config.yaml
experts_per_token: 2
d_expert: 288
d_shared_expert: 0
moe_layers: [1, 3, 5, 7, 9, 11, 13, 15]
normalize_top_k: true
routed_scale: 1.0
router_z_loss: 0.001
lr_router: 0.00237
vocab_size: 4096
norm: "rmsnorm"
norm_eps: 1e-05
grad_clip: 1.0
train_tokens: 584400000
Below are experts of layer 9 (counted from 0) of a mixture-of-experts language model. Rows are named router (the router's row for the expert), gate (a neuron's input weights, with its number), up (a neuron's input weights, with its number) and show model dimensions 0-255. Each number is 128 + 32 x the weight over its row's rms, rounded and kept within 0 to 255. Numbers have three digits each.
After each expert's rows: "mostly gets" lists some tokens that are sent to it at least half of the time. This comes from a sample of Wikipedia text that the model never trained on.

# expert 1
router:061113092137171175124104170150122111136146120148089179096124109128133132146139148149180058143147160117143131141158094199132157133160135145129130158136147144146091153150122151113132087088115093151173106156186176134128125128133178150151115096108134098146091091119136155164063124122115117107122167154151146170197142131131115194141172184132116207091078075168091075123167131131120129124122091121106134108140135127084177133165124177179113134125133162139102113108085152091153103141126154109138142195109215148084126101133173094070138142168078096139113116114153103149148086144110194103158113108170189073122143102069072183108113101094095185100164085153126105130140115155100145119053136098127163094149181159142089128167143090079087128064116142152112026198123095099139166098090082
gate0:140134148111061109084066164138108158149058190126159116044145127105094087139112110145120084135130172099129150108180118064167101107158151085124073127112143143120150148182149129098136134094128117121166139145154145175164129130122125106112186115081112125154151119116117141125149126121078113177147127135090129165144104106113120071104173178140147146120126132127042099173149130166157140148162130133105143115135155137114145111100088114171123195125123176150108122129170177117116195142108109091111138231146128073172133109121150081141202085121150112122208165171144153237107093109110163121171151141139099130094131157114146169132118167086103180163103117120118148136108131113110103121104087080221150141134127145098128153143054114111176041130169065099099123157174103115133108084124065
up0:066169163146129144068134177170108149119056200145129151059091189131145148127090104164069086125133113075134144170137111070151095113136116130168112153131183140154125138101173142110133136111112132156155157108136117131094181112144066123081140143096087185169120077065092129110098160088102124143179086135128145137200095156075099124149174112120179142208138111098141142124155125091141173105119108119126136151091148148173143082150102102110147201141124143122104140150108142080130097155149101085149143187176119144149154061198121105110098103122139185154097064108104113146090096063125177134180181121161122126094157172144153153121164160105108154116079156155139175107116131106125107112083093127165119111149149104155132123161169166088109090170153132096113139144195117117142071039078137
mostly gets: " V", " which", " Ch", "==\n", ".\n\n", " can"

# expert 0
router:115106138120168101098106139089080111150157139101137140119146103157128170082130103078172104112102151110156148102175092156135165120139161135133065114194151142080141096197107107095079152159142153070111136155166127179100122123075173161165149131122155090140073094085104196177104113140138176116140155107162128141133131131121170122154137137115093121120085097153089138095150206112087142117138120138137146103151119148099130073171121166160134196164107193064099158119149124138114138111134130126107143150159219097088111161077146107146200139097161091100152105174192179158103225140143148112189056116164170126172104132113138133090086156123102161122136068145185159122133112160097069128108138132161163150205086136089166184175117121122164083164132130138136088167111120168122144158084164
gate0:176111083146138181119157127123085039141138088071134178105150155138152152149127088174084084140106104140114082132116132074098104121120184138136180178135178141096162138144188087141124146159130197138091138151151119106152098109101091167160160150142080123124159171126137146158123058151129060149122210171141120137121134150105129086144143115136048120090111140127105156142109075102123085136110126122111121137119124135152161103150160146181118176137165150093118134126095079110158201155194135127130173124128128092153121156094171137085176127199137199100109147143101175109088165096099171122132165136063121162163155157127186085122127139180093230116111148142183136062094142160125166113126152097139149102138110148098128142168114113161177182120109102155188104128186091123129103185117177
up0:088188151118113081047135129205105064073096136160121101099090131099141133116128115160114156159075090107085138119126128124117145140140144103157140183114109083154117150133128090060193133128080098153101154086139100119147140145083083138090142096162144183173175129092144119088121200168144096119174105148137136102158098167152139171115099071098208110131094156125134128145088143086086177137076148140159172110091165164167134094144048094099125119097138144151122125136135122077091121162142136091066145134137129157119128141105097107133154113122105091091124147158094086222147160121142148142130078161088113128083071154194107078129158111078173140138148203142173212103087154063185150139120137106096109125113121118137138162118128107093133168066117126137143176159094167144143155146074133
mostly gets: " Br", " pro", " km", " cl", " le", " cons"

# expert 4
router:119095119093158153142173154194095099165113110128112167129181114138135101109197139154134157174071145076110098081159094127119133135157112195140112186162145113074157146137115183109124116093101155148161129165205124218187126089087148105159116157209099104153094180146100104167097111143193160104180175147060173150118166129183133175173112114113074124113116084157142112121118134195080064162134109139085136090136143133134122140110143153117104122103119165103117119067143092106119129112109179147139112137122254126125098162143173106203155114157122186117112044163125121133145168167069126121125142080146083150166132123139105084160108065122114148117102104124130094128145147202120093124105159123160133145093125150172128117153105072100144114110101121142100115098155132132127144152144128
gate0:112164116085110149111169112091161147123137084099100126145132135151171138192155131114201132131129085128162128140155140183089149144190155186132165155121106058123106077129153104093074097159069125172102134136076196168118136116144148142093158131138149140160128144163136100134175143124167150196150149107160095172083190111136143146132112085137156127102148171113081081100179127117097080138084101102124134071158089125127175152094056109129128206075202157112133158181134122136141127160169153128114192141100177136136124161131193086128092121134065098094085105134126114195078183110116195155180119128103154144128208127102135125177092154145142147153108114158154092116168166095161110089144136102121146110111131116129109137188136063133149086109178101205175135190126141141124109114118142
up0:124137196100118157075139083128121092073122172115176144134110135139088143118161126147074120125160125153140099120118161131089163125130140092122155073138088152154149170110088160179077103138154086097124133085145192132126115226161162134114129136126103095085105105099144155140202159150117114073124040132106141131128149107122121164128136115180148078135119115128144076172126148160083111155091048125096170129071171122111134141179087130141145149142105050102129130129123067172126117183128118185174194159140097175072114121095146125102140154062157129133130126175160124060145151080080134133115076080115174102163166149146155120148048119134084110174109124157164138118193103103098083136144104200139110172095225132120094132154169102133127072126119116159125153149143155117140153147161132
mostly gets: "==", " form", " ext", " Port", " pass", " law"

# expert 2
router:120101091131138160129134090149122068158139147109162165089148078159113156063084112134202116128089140163135110079163151096075108121168107129135131151112124136108168155140115142126099154055109087139124142141174149158161190138104136104184169120142085103134118139127071167128094107053150095130070156138161121143150147136153099113122121096155127171123065098147062102088134141108126117169117119139061165105118123154101085127114093127152133142112147117116142112093126102091104173140097118188087134147088190083147130150081156116118161124126137057108089070156138114111109167101144122110143124115147215126116140075132110139127104166124125139191115125197126166158114077149075124122071122095119142195250179203144171195197100098111128094135124088110121086161092119170114160172077112
gate0:050130154171128202132162116111131145094133180136123109171146134140082179123110133105210080145168158118121133071157162103128125100180169189069128140133114096186132065104119130143081124132136180147149154171071165139059181076105156174146128097096076131112081127181171104130074050148134140155142112150120095113127111120171184148101174118078091145148103129185120144071162140106174163110121104075124131100134114174142179123170104098091082139131109172132172141129157180151090085126112113141118113129111134132164096019104125142102159129091113104056141135175123165157164190107147149094153131086154176179134153139146119114117104121115106123145185149122134098148158157130186193115152126098111126100161149112095139139118116101170084102131151079077122133109112054150135151137154115
up0:108166120123104118122118170155148155134187131122096170171122108106137114101160153084092114124084182133130182134122103159145140113173105114126159105190113168129194083162164098180157176139158107132130110116103116089190103087082136121133112123060161139078107155099124128131077125087074109104127173133069116125098196124130114122185116129153155166137108175115131142118146176103092110110173131102100142097104089065118090143121083053071090097143113089173145126121145071151140152131128103136107161133126122132160206113176044145090098158178110148186108213192160132113065082085082108107133096083140142146141145090118121144165161134056106187113186137138051195113150144109077210139134115123121122154094104142136100151132113088128129158104157141106146137161137147136133121189088127
mostly gets: " (", "/", " sh", " ar", " dis", " cont"

# expert 3
router:090142102116172176114098104143145056173129154108117104095176076140109163072115087149133129096095180159128134094136134140090162032146159204170124130167128117104133082125119180099117094114124152089179073137116209100109112124082150089136134111210107153115140145156141160172099146116166144106120164149122135148094112075145129160111117157123110166120098122189088121119154212133130111113131092128143110133119055112079130088137101137130141123101093156124090104100127132129137093159098109156099163156152204129108133095111136148130201043154091082109102100111154143131163171090121129097118101123186118079103093116080140071072069103124112137142079136139133078099168119155084147111097110086145135164114143177133190133175111055112162115134115163095121052166115078201139118149144137
gate0:200088192112099088141142087147143237107116112109148142062070129145087162091138136186144161107130130135174081144058126101133117113126152130115148101191178113123156095158129116121107103134134134124163174163086223144097071118132111163116128068079128122146135180169180162200122087118134116116150113106139133160136097087133133090106139170087136146146137174132053167137096074107103098077170153073144140095117126177094110181135133102109132154135116158172076089166114094115125062100127123085089186109143157128184059132134150144192138149152103140114087103151142143108097107120153155071214099107160148123144136154114080103141109103131072094152117090140081120126135150108134136123153085091146160106133179134114196091125119131157096134113109079172158103147133132155167149163092115
up0:124115255169092121122169141148132161077117144110173157032167162149150132088174099144208096153119121110218151119137148172107136140149164084209149083156151128108118176153095106095128050135131140097174117110129140155124096129090143149105136153109131153131127160139159113157109106095131154135143138141144123175099127142085070066132108193083121129159160149174124125118143103133107117098145122129145117141155180137070121167159131084125168084145156087220183095186062167167085097088109132088082126153155146196140087120177136121133156130093128170138114106140181100104112220114155114100110152120140138101143141149175097103122082089146078135122148127133096135143159125144155121145087101109173096129107118129150112128097135124131098089144137096145102079078153125126127183182157113
mostly gets: " w", " three", " back", "3", " life", " several"

# expert 7
router:144118098117127133102198128087092111143184134094132173122168048109086156115136140094162122117087149111135145117149096076071158051135084153111076184125158101110104112135141121117098109143118139130156106123057128090117091097146117107124139097115101081118133107160110121158131117165179178123087117126123187089144141090097105168161136141129143147158165098204110106118196153142127086141095202162110125107106135176102090078147107164149170144118141180139072089106102155094083137156128158156122159145144220117098110115056123091173135110118108118093107139131193165125144119128123153061107124129166160091162097119069115122164062120167082144131142127155149119210099134146083117151109110153207143105118119116109189146180222086118175079134111117117172084170090115143179148150146147
gate0:085142138114053163098106161143159195156151136161099162082116129092152068069080132093123127164092122139124164100127126156126102141093099179096158147088156187193139153093083085105151152123183108118141088138141110137144164126153152094121186104087131173129104132153140129169131132102098074088059167119118118116132124089109129159098195164148172167121131073089069111099072098169094113147126171116110184079184113054151128116109110126135124113109155117123116135081094129140126143161153157112152170157140173112067086100115107133148069087115108064147095100144170120148108145192175116132100137129154130129160171155109176126165090140160101136121189154075133118103170150118080060103121134131120109138141147184101161096156126149164067129132073034182159107130098171095124135068086153
up0:081142055136130109069106139103107141158123116111147176097125125076124157127117120105134121150128118106111129134150152152107064108093124088121157112112172123124097117149196165083116159104101147136101153164158088154098081097093114123182133142179147124198127103084109137115148137088093135205120132048194098115153173127164176109154089154126044175211060114171152119103138095127067129175158109138123120152151111124108111118141125139120091169163117151096138116120128072158191148106052101145140121105114132173101175121133091157210137142157143100073158095078104141128196107140112104143100173128073067147080166123143091103106240147115146134103115123166164148099096102176159147139143160146170161162131161156184173136119169168115149118117117130179097151157149145072113107151152136
mostly gets: " people", "\",", " ·", "ement", "ctions", "ional"

# expert 6
router:145107112082166137070096166156120074109140159088179134099183106115099154137159089122111094130074152131083151076181158151138187066159158127114048127161166139133106084097160122114151128069142126138118111163148154135126095112134180143112126096147100149137123096136102135143154116122102141063071168090114192143106149053139124137102129167173117168133083133195107087143146171146118143135161153210132142111169083147150143133164094156168112105098102144138129100133086092106127146161100154148098189191108219139128129118114106128111159096104125119072129126166129127119072132111135139066069060121150061136105076073071078132139103121137114120166101105134136130132135114188118145102128111064142174147204189092125141145153085104074130097118148158132139135158124101193143177160059145
gate13:132174098132175083145151140208139085180099151111139134120160116112094122122167091144172099082082152144144182180103098092120125142104154123103112130093185088170149135146083152101106205137136084098128124128127166098075111088131120117186159094127061151181187132137078100157077110084127109083095197161105124093114129114103066165136105093224097154131113133097106083108155081117111083116096162134115138189161181121119165131134075134171179118089163107129168121128113171097215102140100142153187089098136165117105148147130099116147146118098163126132095091101122178088100101109112142116178148111165103111164114117151120150112105123106176137162097130169162182136150160162104091038143139101136139125101044076114102142160125193102102135118158104088099131115134144133120073150178119
up13:091101134081197157146111141163157151085084170138154138100149156087124132096087117052132084091116144120106084103156076144114091165074147146126082103089119125157146160159079131068177163124158107156148100150164099131126169146157142160153109157210130134127115113130155130131089150111171048113163146170153075134128109184137148107093140151164114119115131127160178135079108119148148175173099139168123143088128220119136136092133117142124135142157154155164111084142130147129194111142069099115130132129134110155133097181102144101119124170144108033074225122112142196175157137099124107086134159136116133119075098108161185131140111121099166112147084150065176126150109072088171207097134073144107113127100077149110095128167090119153194084147159099157175143131116092135128118099177148
mostly gets: " Y", " York", " X", " J", " Be", " John"

# expert 5
router:070118142110142144107093150123111112129130124130181112081188068140124139091171059108154104085110197169067137100178170080100153106135140148161113166158137140107188110120122118105131122097126054149137135156052157131090083142110146137185118093156111105118111082147108141154128159120163124137118161136090180197136137197145126153151145173111122121097120093095134086109150072142081097157140122180114124112144103119105096125155083155153145137096171150079085146072127193125161200170055174180141113182134192068114099090120193112171148064153154104077118165143177118152133176166094133088173121102126159105137054083075144128175114115124107160169196088145154114164129115141118129130075172116154131150134126142158175177087146111104091123113108142143106110161097158129165103141138139
gate0:124207114174136098141077153139170134144105149119103162122109103129101106104165094113120121114174183123121190125106089068113042157079204151127076111139145147114144072133142178166101131107126175154151159148118120106154134185129132175119130144051124074131072165159071055116099076157071132161141151124166138138119143113096130100118136101134101082057134141110100164130151116127172101091190123095100115110129145169199156133131099187175123094111126187135089118145106151115178186176155134126135137117139106095155134105085116115112105095085141117085109167127130172156120132087172119114163100135142154131146114121059118114133110077125185122094147151132136080163139173113086092175092101094158132184084147205126110166146072164105184181059059152107111106142113122135133112111136179
up0:095121115124100121106124085243161152135197115174148118088087077121101175145101070121103164119160135085116126125129110127127087096114114156065097144184109158113135082117175169133183159157139171147131120132155145093118158157155102110122085086123079140083128173105188161154108129144090137148167133112146120087106109044151151125066127100104143125153140115150095161173145148074140125095095135214120103161036149163141164176129080139176059104096103108113125058153082130099148187133146145104165141123149140152154123104110127091134128132077133082121120110142120172109106151080126165136149049095056161148143100178125149094089081168154153125190120142097115078110100138136101139108138162124134121205125134122180105116144079128111161181171132100102150107115132133176202160112128123
mostly gets: " is", " on", " and", " as", " was", "),"